Weights of a small mixture-of-experts language model, trained from scratch on English Wikipedia.
Experts: 16 experts in each of 7 layers, 128 clamped SwiGLU neurons an expert, 3 picks a token, a sigmoid router.
Below are experts of layer 4 (counted from 0) of a mixture-of-experts language model. Rows are named router (the router's row for the expert), gate (a neuron's input weights, with its number), up (a neuron's input weights, with its number), down (a neuron's output weights, with its number) and show model dimensions 128-191. Each number is 128 + 24 x the weight over its row's rms, rounded and kept within 0 to 255.
Before each expert's rows: "comes before" lists some tokens at least twice as common just after its tokens as in all text. This comes from a sample of Wikipedia text that the model never trained on. Tokens count by the router's weight.

# expert 4
comes before: "|", "-", " and", "=", "\n\n", "The"
router [160 140 131 135 122 105 155 135 127 117 144  86 127 135 143 142 126 126 101 140 125 126 113 137 100 143  93  92  94 142 125 117 121 153 124 119 149 132 108 157 141 138 128 141 140 114 117 154 143 105 132 108 117 150 150 125 119 150 125 118 142 122 151 168]
gate0 [120 147 142  85 129 151 152 135 107 129 112 138 113 144 163 137 122 151 169 122  92 152 125 132 102  90 134  99 148 157 173 130 129 159 137 105  90 122 103 129 144  97 110 127 134 148 108 147 178 101 120  95 132 145 117 114 117 116 185 154 142 118 118 174]
up0 [ 99 116  92 113 146 177 121 155 151 113 122 102 148 136 139 115 149 115 123 155  97 101 118 135 167 124 106 114 139 133 109 141 124 117  92 140 162  92 101 127 125 110  90 126 169 100 123 162  97 115  87 168 131 149 147 135  97 131 101 129 120 102  73 107]
down0 [147 122 144 113 163 155 100 106 127 121 110 119 119 155 119 112 134 115 100  96 133 116 145 121 164 157 163 122  99 143  81 107  93 102 159 171  81 150 142 135 140 121  59 157 141 128 141 142 133 141 181 144  95 123 129 147 119 144 108 100 124  99 124 133]
gate1 [183 102 138  79  93 130 125 189 132  94 121 140 146 117  92 153 109 167 127  96 137 160  92 118 106 107 162 120 103 123 132 147 123  84 118 136 137 148 145 145 126 106 114 140 150 122 130 116 137 149 151  89 117 140 139 122 150 120 129 103 124 103  91 101]
up1 [134 147 120 104 155 176 118 126 155 126 132 125 143 122 119 160 159 146 135 176 104 122 158 143 113 147  92 202 135 126 116 125 102 167 142 133 125 109 107  92 144 119  94 110 181 127 131 130 123  87 132 121 126 146 182 160 107 124 116 142 175 140 111  68]
down1 [126  77 141 140 113 168 148 115 135 126 143 166 147 109  93 163  67 117 106  82  90 106 175 104 122  94 134  95 145 106 147  99 118 145 135 158  99 148 149 110 103 122 207 129 143 111 145 119  99 154 122 128 149 127 126  90  92 145 133 169 100 120 149 129]
gate2 [112 131 159 107 123 121 101 115 126  65 102 119 138 139 106 142 151 127 132 116 140 154 149 170  97 132 118  95 133 102 116 131 159 143 155 115 129  94 160 155 146  95  94 136 143 129 110 123 132 202 106 153 114  92 135 151 140 149 115  71 151  95 137  61]
up2 [141 123 101 178 166  94 166 139 149 141 152 126  96 210 109 103 111 139 147 136 124 158 117 148 100 173  85 140  81 137 172 129 134  83 140  82 179 123  77  90 132 134 109 116 150  97 121 135 110  68 139 124 128 125 131 112 114 143 102 156 146 142 143 141]
down2 [121 158 177 108  91 159 148 121 115 118 134  97 130 109 144 188 123 120 134 137 142 118 147 117 122 105 119  97 135 125 105 129 148 150 131 148 124 144 179 140 106 117 132 131 104 116 157 150 105 112 153 101 126 101  96 147 117 186 104 148 102 135 160 133]
gate3 [136 141 103 152 101  96 159 123 116 113 141 122 119 195 122 141 110  92  89 133 100 139 124 125 153 126 124 167  97  75 126 122 115 119 148 125 166 136 117 119 138 158 125 182 161 149 119 148 118  94 161  95 102 144 130 120 163 150  77  71 140 131 124  98]
up3 [163 122 150 107  94  60 156 132 134 156  99  95 167  81  76 124 104 153 141 126 158 148 114 188 148 102 144 119 162 128 100 112 151 145 119  96 151 114 115 118 131 121 119 112 143 140 125 149 107  87  75 133 143 192 142 149 115 158 133 136 137 104 124 110]
down3 [104 118 176 127 104 150 130 119 144 167 145 123 117 132 127 120 107 144 146 106 146 165 128  98  71 161 119 113 134 144   0 157 135 101 128 143 156 132 125 131 123 175 128 136 131  80 139 151 122 134 124 139 124 118 148 110 142 122 126 166 141 109 110 124]
gate4 [ 95 125 146 111 163 142 133 130 164 105 121 104 128 136 156 140 105 117 139  95 116 148 161 108  93 130 142 102 124 148 185 113 114 101 141 102 120 127 139  98 186 143  78 105 110 152 110 115 125 103 124 113  98 137 150  89 108 140 155 130 153 110 142 139]
up4 [148 128  99 116 124 166 122 163 135 139 121  99 166 162 132 135 151 125 129 123 144 123 125 132 112  95 136 124 135 116 122 161 181 133  94 123 119 117 105 143  86 131  96 143 151 131 105 119 123  84 120  91 157 120 129 145 135 150  90 104 126 102 117 123]
down4 [104 179 109 130 125 158 144  98 201 100 121 165 113 135 140  92  97 103 156 113  98 165 145 160 138 113 141 103 132 131 167 149 110  80 107 144 148 151 162 163 115  81 156 132 141  88 153 158 127 134 124  92 154 117 131 156 149 157 123 105 146 128 102  80]
gate5 [113  76 111 134 112 118 146  98 123 142 145 133 146  98 111 125 151 158  76 157 143 130 127  89 104 131 131 121 155 117 110  82 165 138 177 171 113 162 117 126 114 117 164 147 106  84 108 138 161  82 135 106 127 132 118 106 133 119 127 147 118 115 115 110]
up5 [123 139  97 128 120 132 133 123 122 148 114 105 106 111 121  94 126 109  81 107 116 149 121 200  96 102 103 158 108 156 107  91 113 116 124 177 123 118  98 169 117 132 155 137 118 112  97 121 109 117 189  93 151 112 153 179 109 117 109 147 128 131 150 144]
down5 [133 198 134 113 138 170 119  99  87 134 117 130 108 161 112 121 127 128 117  94 121 123 118 122 134 134 143 129 166 130 163 109 105 106 128 133 126 138 144 128 138 114 103 116 131 121 140 144 140 162 131 107 107 112 140  81 107 109 140 141 119 134 121 115]
gate6 [127 157 123 139 109 136 137 115 150 120 157 102 135 152 137 127 156 121  91 143 129 105 116 101 149 110 122 129 127 143 125  99 155 156  94 117 121 123 111 181 155 134 143 155 144 127  97 122 109 147 109  77 144 143 120  95 113 136 153 154 157 131 138 141]
up6 [116 146 133  77 112 153  89 144  85 135 145 161 145 118 119 132 142 102 131 110 146 136 105 134  98 140 103 116 133 123 140  87 129 138 109  98 113 141 156 135 119 132  95 133 103 148 127 102 148 110 149 128  91 109 132 126 121 109 143 123 125 125 166 173]
down6 [135  83 115 141 159 118 123  98 140 117 110 126 178 118  96  74 132 122 145 146 105 133 154 134 159 160 180 100 139 113 123  96 100 104 162  68 129 136 148 149 127 129 152  86 182  96 110  91 143 157 109 125 151  86 115 124  87 145 135  89  83 105  98  71]
gate7 [176 140 115 169 114 150 127 149 144 130 133 149  72 152 126 138 116 119 106 135 139 186 117 161  69 130 122 123 107 127 138 152 113 146 181 120 125 140 161 124 120 125 115 136 123 161 166 107 105 140  66 114 119 137 114 157 170 124 139 134 116 126 112 136]
up7 [122 135 142 107 142 120  84 116 115 105  87 134 124 157 117 145 114 150 103 113 123 103 168 100 128 160 161 143 129 150  85 175 137  90  90 101 134  79 102 116 102 105 122 118 166  98 119 153 138 142 127  94 128  87  95 143 105 114 132 102 140 156 116 106]
down7 [132 164 129 153 117  89 150 102 116 127 133 126 158 153 126  98 137 129 131 150 136 115 112 142 130  90 131 142  92 127  76 112 140 161 111 142 126 135  95 104 168 125  99 123 105 138  59 108  96 102 100 134 120 138 157 148 120 116 132 146 141 112 117  97]
gate8 [119 151 162 117 138 118 103 154 124 150 119 108 111 183 115 122 109 117 163 115 148 128 114 132 112 117 136 182 159 134  93  86 107 129 123 153 165 128 120 112 136 107  93 149 122 136 107 166 167  96 143 127  90 129 167 136 165  77 164 161 124 120 104 107]
up8 [166 102 110 161 114 113 104 139 140 117 146  91 136 125 125 142 125 129 185 119 135 118 145 118 128  87 128 127 114 139  97 140 136 126 165 148 145 143 127  97 138 104 139 163 163 155 155 140 145 126 144  69 129 147 155 103 111 157 105 121 129 156 134 174]
down8 [109 151 129 141 128 133 113 120 123 133 145  98 115 120 144 150 129 129 157 140 128 142  97 151 165 142 155 139  80 163 154 111 121 109 120 115 120 144 123 146 119 128 151  87 129 103 118 146 135 137 163 174 151 156 119 124 195 141 107 151 107 153 117  85]
gate9 [137 127 117 161 142 151  96 128 156 135 137 141 132 100 176 104 118 115 127 119 100 118 134 197  80 141 122 135 124 125 147 168 118 138 132 160 126 159 119  97 116 147 107 148 151 106 108 144 100 139 138 131 126 159  96 156 119 125 146  84 154 123 126 172]
up9 [115 139 156 134 112 198  80 125 133  86 140 135 151 151 156 151 143  98  96 103 138 123  93 151 120 131 136 112 121 107 168 109 126 136 151  94 120 132 139 141 120 173 148 100 126 123 117 156 139 153 129 117 102 147 129  54 139 116 125 148 103 118 149 102]
down9 [143  98  95 169 141 122 100 125 132 140 130 110 131 143 146 130 132 196  89 119 143 132 103 101 128 152 150 101 114 119 166 188 152  93 150 173 113 117 104  87 132 133 145 104 129  99 149 141 105 123 108 151 159 118 109 136 115 139 139 108 127 156 139 150]
gate10 [156 157 117  97 101 149 140 117 128 142 112 124 153 152 145  93 137 142 120 114 101 151 134 130 116 141 142 149 114 151 118  97 153 136 119 120 111 135 114 135 118 150 126 132  92 133 157  99  85 118 121 134 145 109 119 121  94 185 123 115 111 165 109 122]
up10 [102  55 109 145 123 106  94  99 145 150 103 145 126 164 137 149 111 161 135 169 121 111 155 135 123 146 146  66 112  91 150 135 105 145 102 114 118 152 126 146 188  69 138 128 119 144 134 175 100 116 103 130  96 114 132 105 108 111 121 103 169 129 128 135]
down10 [125 128 144 117 138 126 118 100 129 107 100 127  74 150 185 161 123 139  92 135 155 125 151  79 112 159 104 109 174 159  45 124 134 168 154 114 155  90 160  93 130 108 106 152 130 116  74 157 139 124 153 130 136 149 120 146  79 132 184 125 177 105 112 151]

# expert 11
comes before: "=", "\n\n", "s", ")", "1", "0"
router [131 143 132 173 124 129 130 116 121 148 119 120 143 118 172 122 133 123 165 126 157 115 161 121  96  93 140 120 187 146 139 105 109 141 122 171 157 131 125  90  95 136  95 129  82 181 174 151 110  71 163 116 106 145 130 152 155 161  97 143 106 148 136 134]
gate0 [150 135 119 117 125 121 116 137  96 147 154 129 113 127 115 110 118  98 194 127 130 104 146  96 140  85 147 118 168 122 143 136 131 165 105 101 126 116 133  90 120 125  99 108 126 140 106 138 142 144 128 129 143 140 151 102 144 171 124 118 164  94 176 103]
up0 [159 145 103  81 152  94 209 114 138 146 115 132 100 134  91 121 161 104 135 164 109 126 131 144 107 147 130 132 100 118 136 161  77 127 100 113 100 114  94 115 125 142  80 117  90 130  75 144 115 107 107 119 106 121 106 149 137 118 164 149 145 155 157 112]
down0 [ 80 150 116 177 183 140 122 142 149 115 155 114 155 110 119 130  98 163 101 181 124 119 127 143 168 112 142 135 144 147  82  93 119 160 160 108 117 130 119 137 172 138 106 129 119 153 138 141 119 162 142 150 158 183 122 134 133 132 114 173 129  87 136  99]
gate1 [117 140 116 117 106  99 112 121 137  97 182 124 141 139 142 117 111 155 121 148  91 145 117 116 140 178 145 108 166 102 110 142 112 123 135 117 107 109 158 135 110 105 129 151  98 116 119 134 121 104  93 160 107 113 112 135 144 132 140 133 128  94 199 124]
up1 [109 149 106 139 162  93 109 136 153 136 120 138 142 122 155  90 100 109 149 148 212 106 135 117 147 131  91 103 112 135  96 146 135 109  94 100 109 141 111 114 126 118 167 100 126 139 129 122 160 106 148 131 106 134 155 107 101 161 164  98  80 129 137 114]
down1 [117 158 142 122 142 150 126 142 133 125 142 148 123 147 105 125 147 139 126 129 106 141 111 187 134  89  93 137 132 127  49  71 132 103 128 166 170 125 104 143 120 138  95 130  93  85 123 188 167 119 120 141 167  78 145 153 107 105  89 128 169 126 149 137]
gate2 [124 133 143 116 122 132 138 128 142 140 106 113 131 174 144 131 140 150 140 128 123 104 140 120 131 130 105 139 124 115 142 138 113 135 127 139 114 106 160 133 137 128  72 110 127 123 132 101 132 100 134 132 118  97 111 173  99 144  67 103 102 129 141  97]
up2 [150 171 137 132 135 159 172 152 147 146 132 135 116 118 106 138 119 148 171 158 114 118 118  97 150  87 115 103  92 137 135  79 163 157 163 146  99 135 180  99  95 107 153 156 113 103 116 142 116 136 154 124 152 122 128 160 125 133 126 124 113 107 126 141]
down2 [ 99  89  94 160 121 101  96 152 136 121 124  77 143 109 122 111 115 145 151  92 204 126 135 125 164 116 153 114 110 134 134 146  78 120 112 137 171 127 123 129 139 155 134 160 122 101 138 120 143 117 148 125 121  68 184 140 104 138 137 141 130 101  91 128]
gate3 [141 146 156 133 115  87 107 108 126 156 105  95 102 126 147 142 139 104 138 158 139 106 162 104  84 142 163  93 121 137 129 122  99 173 120 166 152 126 133 143 145 119 108 112 116 124 106 119  75 128 113 121 141 148 130 104 178 111 138  91 142 144 124 110]
up3 [133  88 157 121 126 151 143 117 103 162 109 115 150 100 118 131  83 136 145 147 148 125 176 120 158 124 160 104 183 146 152  81 141 120 142 122 109 128 129 110 105 116 131 152 144 153 126  94  96 178  86 156 131 129 130 126 125 191 129 127 108  86 115 101]
down3 [129 175  89 114  97 109 144 165 165 140 166 129 103 118  84 121 113 160  76 113 113 136 130 206 142 135 122 136 112 101 118  84 112 139 104 131 134 125 117 110 113 128 132 171 138 142 132 131 136 124 183 122 134 105 193 133  84 119 115 166 140 104 152 124]
gate4 [117 111 119  94 155 123 152 161  78 137 144 155 145 123 156 128 134 159 122 121 106 131 155 165 142 117 154 127 127 150 135 125 109 136 103  96  69 116  86 125 131 122 140 120 150 127 117 166 164 166 128  92 132 130 123 110 129 133 117 135 145 156 167 138]
up4 [ 98 143 125 186 157 118 147 135 137 117 119 115 144 117 129 133  94 124 133 148 170 113  53 130 151 138 118  81  90 126 130 115 100 142  98 131 157  80 116 123 134 159 129 127 121 161 184  95 111  86  74 135 144 114 112 166 126 159 137 138 111 154 156 101]
down4 [110 140 117 131 119 128 134 117 139 150 131 170  79 154  73 162 124 125 141 150  89  78 144 150 115 112 136 138 102 140 121 134 124 119 118  70 155 120 103 139 128 164 158 116 108 127 124 103  88 115 142 130 113 107 138 129 155 118 146 118 150 111 146  88]
gate5 [161 143 168 140 128 136 160 168 139 160 176 158 142 125 131 134 140 122 103 122 161 107 128 101 128 165 125  99 131 147 117 129 147 120 110 124 168 121 139  91 103 135 104 145 106 118 105 150 133  88 108  97 154 123 115 145 132 114 126 131 107  87 143 146]
up5 [125 141 120 131 191 117 130 122 114 148 110  57 125 128 120 118 101 114 122 122 125  81 154 156 153 137 139 162 119 119  83 106 104 141 146 129 110 157 148 135 158 148 139 154 164 109 180 135 108 115 118 117 124 146 137 118 113  72 127 166 156  73 109 127]
down5 [144 118 108 113 136 122 121 112 132 133 132 128 160 104  97 115 169 147 143 132 109 165 103 114 102  79 125 110 131  95  37 112 139 109 152  93 156 125 115 144 126 143 149 110 103 122 142  87 144 112  93 156 152 128 138 137 144 128  77 145 150 146 143 137]
gate6 [168 142 126 103 140 118 138 131 147 159 113 127  99 138 139 102 106 135 155 119 120 116 138 119 118 149 129 111 141 161  86 130 147 143 131 132 128 154 118 114 135 144  86 163 142 107 100 129 111 116 145 122  97  91  88  97 159 128  54 108 133 129 107 175]
up6 [159 149 164 121 106 104 125 129 117 138 103 111 132 166 101 108 120 119 105 134 108 135 132 166 146  73 108  85 141 141  89 158 131 136 127 150 151 189 146 128 139 164 144 130 118 140 142 139 103 119 156  65 117 113  99  98 111 164 129 123  97  89 123 148]
down6 [132 113 135 144 129 106 133 125 124 120 158 144 125  82 146 122 130 140 125 134  98 127 149 116 130 120 148 194 107 153 133 117 113 119  94 160 138 123 146 141 161  92 115 124 121 120 157  98 112 134  92 142 174 151 131 160 146 140 186 110 150 140 111 161]
gate7 [125 133 135 130 183 104 103 114  87 106 140 128 104 136 145 145  97 109 165 125 171 141 149 127 155  74 135 129 162 116 151 135 103 159 117 149 113  93 125 181 162 113 123 131 114  85 189 135 142 152 140 129 112 161 107  93 106 105  76 113 123 128 137 135]
up7 [149 113 170  86 130 151  82  99  96 146 163 117 112 126 152 121 171 181 120 105 138 122 108 129 120 117 114 121 170 171 128 141 102 153 145 101 172 166  94 103 146 121 119 113 109 117 128 113 110 126 131 121  87 157 130 114 125  97 114 132 128 163 119 135]
down7 [142 112 112 118 106 160 148 149 106 137  99 166 133 151 133 127 119 149 145 148 146 158 169 154 128 152 134 119 104 137  93 153  95 114  94 180 124 171 146 147 112 118 124 106 131 123 107 115 139 147 154 154 134 170 148 119 141 135 133 162 121 111 133 125]
gate8 [105 118 103 161 149 102 133 141 149 105 162 105  80  86 168 117 106 183 166 169 139  95 101 145 130 133 130 146 139 104 154 122  83 135  75 127 143 126 163 129 145 155 147 163 162 128 108 136 184 156 148 108 129 126 148 117 129 126 104 147 122 134 150 158]
up8 [137 131 124  94 101  96 122 107 134 135 118 105 144 185 128 121 170  88 106  70 120 111 121 133 148 104 139 116 109 145 137 125 131 110 182 168 180 158 145 122 144  84 171  97 129 122 125 132  92  79 125 130 132 120 149 154 129 150 170 111 122  96 121 175]
down8 [124 157 138 136 150 138 136 124 139 136 156 163 139 149 124 148 169  72 101 163 149 156 151 146 126 148 120 150 101 114 156  99 158 141 134 138 101 129 112 151 100 132  89 138 148 122 119  92  95 102 136 125 145 111  79  85 141 148 144 164 117  92 133 116]
gate9 [133 159 131 176 158 128 108 159 115 147 134 149 137 116  93 151 159 156 136 113 167 126 126 171  86 145 139 113 141 131 155 151 138 133 151 150 117  94 100 152 162 135  57 192 159 150 124 107 134 132 119 124 101 151 130  80 137 121 142 130 117 170  89 104]
up9 [109 130 146 149 141 140 142 141 141 136 113 135 120 117 121  89 111 179  96  76 116 132 158 158  95 155 188 133 138 140 160 153  80 116 133 124  96 157  95 131 120 136  97 149 172 138 105 131 143 140 144 148 108 118 135 126 112 151 114 120 147 121 131 113]
down9 [157 107 133 133 139 164 105 133 122 122 128 135  90 132 103 132 106 152 138 131 161 124 136  88 137 174 129  89 127 112 147 137 186 118  80 116 107 124 149 124 171 138 114 123  96 171 167 119 107  96 121 132 227 154 156 150 125 125 195 146 161 163 175  97]
gate10 [140 110 145 123 129 129 119 142 119 135 126 123 121 114 158 126 126 107 138 115 138 159 122 149 113 130 106 118 142 139 175 145 116 154 151 149 170  83 139 104  91  78 113 123 165 128 103 128  84 126 110 109 160 145 152  97 116 160 132 200 108 121 116 117]
up10 [104 104 133 137 137 111  87 179 151 149 105 133 117 129 168 131 101 140 136 154 135 108 175  98 133 109 123  93 135 112 122 154 135 156 139 155 126 103 165  84 123 139 122 126  93 144 134  91 130  86 107 130  76 103 143 139 129 155 124 149 133 133 115  87]
down10 [147  97 120 150 168 143 142 122  93 162 128 153 129 140 138 175 118 140 135 128 157  98 141 128 128 145 116  92 141 131  78 134 101 150 112 177 152 153 107 131 109 138  86 132  94 127 100 126 120 141  88 125 101 122 103 144 131 136 119 141 100  91 127 105]

# expert 14
comes before: "\n", "  ", ":", " 1", " 0", " 2"
router [158 176 118 131 106 122 116 117 114  93 132 122 181 118 107 135 121 107 135 133 118 107 146 166 178 120 128 104 134 156 145 110 133  97 125 110  91 141 137 115 129 115 140 149 113 127 201  87  43 134 116  98 110 132 131 110 145 118 156 119  82 165 163 137]
gate3 [134 149 121 124 153 159 133 128 163 143 105 176 160 106 150 158 102 132 116  73 120 139  89 156 165 103 136 116 130 149 129 154 131 120 130 144 162  91 130 142 151 112 138  90  93 154 154 125 154 135 160 118  83 129 145 115  96 129 144 117 116 126 140  91]
up3 [108  94 150 161 178 145 163 151 104 118 104 109 131 183 151 119 161 126 122 144 192 163 126 109 120 112 158 142 126 141 177 129  71 150 166 107 140  95 126 119 134 120 145 123 146 126 113 126 167 171 111 136 143 148 126 133 131 117 128 120 147 144 165 117]
down3 [123 120 164  84 131 119 143 141 139 156 148 141 161 131 132 121  80 172 140 140 175 126 165  97  98 139 151 148 100 103 144 197 101 149 107 107 194 121 125 136 100 136 138 164  89 138 123 148 141 110 118 137 140 112 114  99 114 162 145 117  60 153 140 157]
gate4 [111 102 175  94 142 131 106 107  95 114 132 105 154 119 159 159 101 114 116 135  79  87 135 121 152  83 107 143 137 118 131 120 118 142 144 148 134 160 117 141 144 127 121  72 100 149 140 111 120 144 127 136 132 156 148 129 118 116 165 100 144 126 154 117]
up4 [120 112  95  98 119 140 122 104 126 103  82 146 163  91 151 140 115 125 157 124 137 109 160 166 165 113 131  79 129 174 135 152  73 148 112 148  84 121  82 103 154 102 109  99 111 145 119 124  49 130 128 184 150 120 141 122 169  97 157 120 129 114  84 145]
down4 [130 114 110 142 105 125 141 125 131 152  61 147 133 150 129 128 149 149 147 117 147  95 133 108 129  76  96 135 129 129  27 130 122 153 100 107 149 140  90 156 155  89 148 102 137 125 161 112 155 100 132 116 107 136 135 115 124 135 119 146 133 138 135 100]
gate5 [130 152 102 113 107 139  94 137 129 149  65 124 135 169 133 137 146 182 121 106  93 108 128 151 107 172 127 143 167 142 131 124 119  80 149 148 110 118 158  97 100 104 117 125 150 116 142  94 128 142 129  91 139 121 175 137 135 110 118  88 132 144 145 134]
up5 [118 140 121 172 144 101 136 124 117 114 142 166  98 114 193 136 140 142 134  83 144 118 122 143 162  77 135 127 133 144 138  79 131  77 116 113 138 152  82 132 141 125 132 140 138 108 123 119 134 110 101 115 135 122 138 107  97  80 141 156 124 123  77 108]
down5 [125 166 151  90 173 116 151 135 133 108 122 133 120  95 133 105 120 138 110 127 127 142  82 164 111 112 151 172 163 121 172 110 140  96 156 119 131 123 129 104 124 126 133  47 194 107 113 112 122 163 103 122 155 112 163  88 156 115 124  82 144 126 102 130]
gate6 [147 130 113 134 108  95  94 138 133 140 138  89 147 140 117 122 137 141 192 148 128 139 122 118 123 106 152  98 102 118 128 152 130 114 133 123 157 109 107  98 152 119 137 118 164 102  96 154  65 152  92 151 143 101 124 125 138  95 106  88 104 170 149 131]
up6 [164 176 144 155 110 122 132 142 133 120 120 151 134  96 112 138 143 116 119 140  88 161 183 114 156  90 150 128 117 120 155 112 110  87 107 122 135 134 131 135 163 128 160 160 146 112 120 119  98 120 142 103  88 105 146 121  79 131 139 207 133 124 144 138]
down6 [133 120 149 131 161 138 153 127  93 159 144 155 115 151 159 133 146 177 115 126 175 159 167 145 112 162 124 124 111 155 177 118 100 138 101  96 102 155 121 159 123 177 182 101 127 137 127 115 135 159 150 125 145 172  88 125 128 156 149 141 155 155 139 102]
gate7 [ 98 130 126 131 168  92 168 136 125 166  96 114  89 146 154  95  82 134 106 155 127 139 101 162 169  88 120 180 120 130 104 146 154 127 141 148 146 111 140 129  89 131 158 140 155 125 126 135 133 142 137  88 179  88 137 116 107 151 116  99 147 132 114 111]
up7 [136 116 173 135 125 114 101 132 135  92 114 115 141 127 126  96 137 138 127 139 127 171 106 144 107 165 124 117 122 127 119  91  79 130 140 124 153 145 138 140 168 142 136 108 111 147 143  92  96 160 105 124 125 138 148  85 127 145  85 118 106 125 111 113]
down7 [116 137 151 140 177 141 122 139 113 137 127 161  78 133 110 127 103  77  76 132 175  89 114 153 148  90 117  96 116 112 190  97 106 117  94 118 153 151  86 141 123 119 121 154  81  87  84 133 133 121 148 173  92 121 104 129 145 121 128 105 117 129 117 144]
gate8 [163 125 128 150 125 114 130 116 132 113 143 100 163 108 161 122 150 125 116 142 149 131  84 119 151 139 147 121 109 141 132 133 117 194 124 145 162 136 118 153 143 103  98 149 147  92 196 136 134 139  67 142  97 104 151 117 126 181  72 103 142  97 141 114]
up8 [113 130 129 130 132 164 146 131 118 117 141 164 139 132 109  86 144 131 141 108 127 134 125 166 158  94 136 152 159 161 163  92 143 163 106 123 111 104 134 134 147  92 168 113 171 101 126 127 121 125 148 134 162 107 114 125 141 110 124 116 147 129 132 122]
down8 [104 140 141 128  91 126 135 132 110 110 140 136 122 125 110 126 113 174 159 143 112 120 148 142 113 149 128 126 128 131  10 171 132  78  94 155 181 159 117 101 158 149 164  92 110 107 161 125 148 122 107 133 104 165 126 120 142 124 138 123 123 152 121 138]
gate9 [ 66 108 124 121 162 121 141 116  95 122 185 148 144  90 153 153  82 134 158 106 111 130 119 154 108  94 123 160 136  96 165 122 120 115 142 123 143 125 152 143 152 137 173  96 170 149 143 104 124 127 130 135 107 104 102 124 149 115 122 141 123 165 146 135]
up9 [159 151 158 120 189 149  95 111 120 133 133 130 103 122 115 117 141 120 155 170 130 103  77 144 153 118 114 114 157 118  89 142  99 139  79 117 107 145 133 144 120 113 132  76 142 100  85 136 114  42 161 134 112 139 144 117 147 117 145 110 123 158 109 117]
down9 [110 123 145 107 151 126 192 155  75 148 101 151 125 122 134  91  98 156 143  98 127 115 147 128 108 131 133 121 137  80  85 132 113  93 134 133 147  85 107 133 147 129 168 116 105 141 133 140 133 129 142 118  74 128 127 105 106 112 139 118 146 136 125 150]
gate10 [145 108 152 152 129 122 125 133 101 149 155 164 175 102  93 105 133 122 109 112 119 111 133 144 126 128 194  94 124 148 144 148 131 117 103 139 145 124 150 147 171 112 119 133 141 128  95 112 103 157 116 158 172 169 142 105 130 134 170 150 132 108 163 139]
up10 [133 134 147 146 155 118 149 115 137  70 151 128 117 126 152 128 140 100 154 128 159 105 120 152 166 135 123  86 152 149 174 156  90 152 155 126  74 126  82  86 120 147 133 109 149  74 134 102 142 124 104  73 109 176 102  98 153 159 110 119 122 107  87 136]
down10 [137 144 171 122  74 135 149 190 132  83 110 128 132 122 151  80 148 157  96 112 118 158  82 114 107 122 123 126 133 123  85 135 108 182 148 169 131 113 152 145 137 111 129 124 144  97 136 154 164 138  97 124  80 133 186  81 126 125 147 171  98 167  94  87]
gate11 [154 134 102 106 143 112 107 114 141 155  96 181 195 124 104 111  98 148 105 156  83 133 133 140 141 118 143 103 159 113 127 134 127 132 155 115 112 163 101  94 120 131 150 109 154 105 142 133  96 142 116 118 108 102 101 122 142 128 107 126  73 191 119 134]
up11 [116 143 170 102 104 115 138 137 118 121 154 115 118 105 119 174 145 157 145 127 143 131 135 100 154 169 127 147 167 140 148 114 168 172 116 131 115 155 120 145 151 146 136 137 154 136 130 133  91 113 154 124 122 117 163 120 110 166 114 149 117  97 128 138]
down11 [125 129 124 170 106 157 150 105 110 139  98  94  92 104 126 145 167 131 108 115 183 143 112  85  83 132 128 134 114 122 117  95 142 169 135 103 131  99  92 174 123 144 183 156 161 153 114 156 142 115 171 112 116 131 158 161 122 102 106 137 163 148 146 126]
gate12 [152 144 119 127 117 139 145 128 140  97 141 142 134 128 104 130 110 124 147 113 128 113 171 141 140 123 174 145 162 175 134 147 116 142 135 104 103 139 147 119 123 112 101  84  70 100 152 128  94 137 119 135 120 121 128 110 140 130 148 135  86 165 114 151]
up12 [ 90 148 112 125 152 134 105 114 145 139  93 160 150  99 113 116 109 167 134 132 120 133 153 132  98 123 143  76 121 114 120 134 121 159 132 115 171  84 121 162  92 132 143 137 117 120 100 150 115 136 131 104  81  91 110 122 138 111 167 134 123 151 188 139]
down12 [126 185 146 108 121 129 100 162 122 187 123 124 143 118  85 122 139 123 124  99 142 103  64 168 139 127 167 111 150  97 150 130 110 126  77 159 192 110 128 153 117 165  96  94 103 147 109 138 149 124 125 130  97 125 119 138  80 126  92  94 120 154 100  90]
gate13 [142 127  68 124 126 116 108 135 126 135 121 113 131 117 136 141  95 139 154 137 151 137 170 135 152 117 134 108 130 170 118 134  88 118 129 183 141 107 154 158 145  99  99 124 109 112 159 140 133 146 112 132 142 122 104 134  89 128 169 141 144 160 143 118]
up13 [146 130 131 131  87 165 102 134  84 125 169 152 142 189 156 131 155 116 114 125 155 106 118 146 119 118 157  90 160 132 142 155 158 157 128 167 100 167 130 156 130 133  70 173 104 140  91 132 138 143 123 139 132 114 156 147 128  74 125 130 159 100 124 127]
down13 [ 96 127 137 131 160  99 109 148 114  90 122 129  55  75 114 163  79 134 138 130  48  95  94 130  91 109 115  98 100 120  83 136 151 121 104 135 150 115 107 167 114 146 174 147 105 149 120 162 128 102  93 131 143 114 117 112 137 122 143 123 137 121 146 168]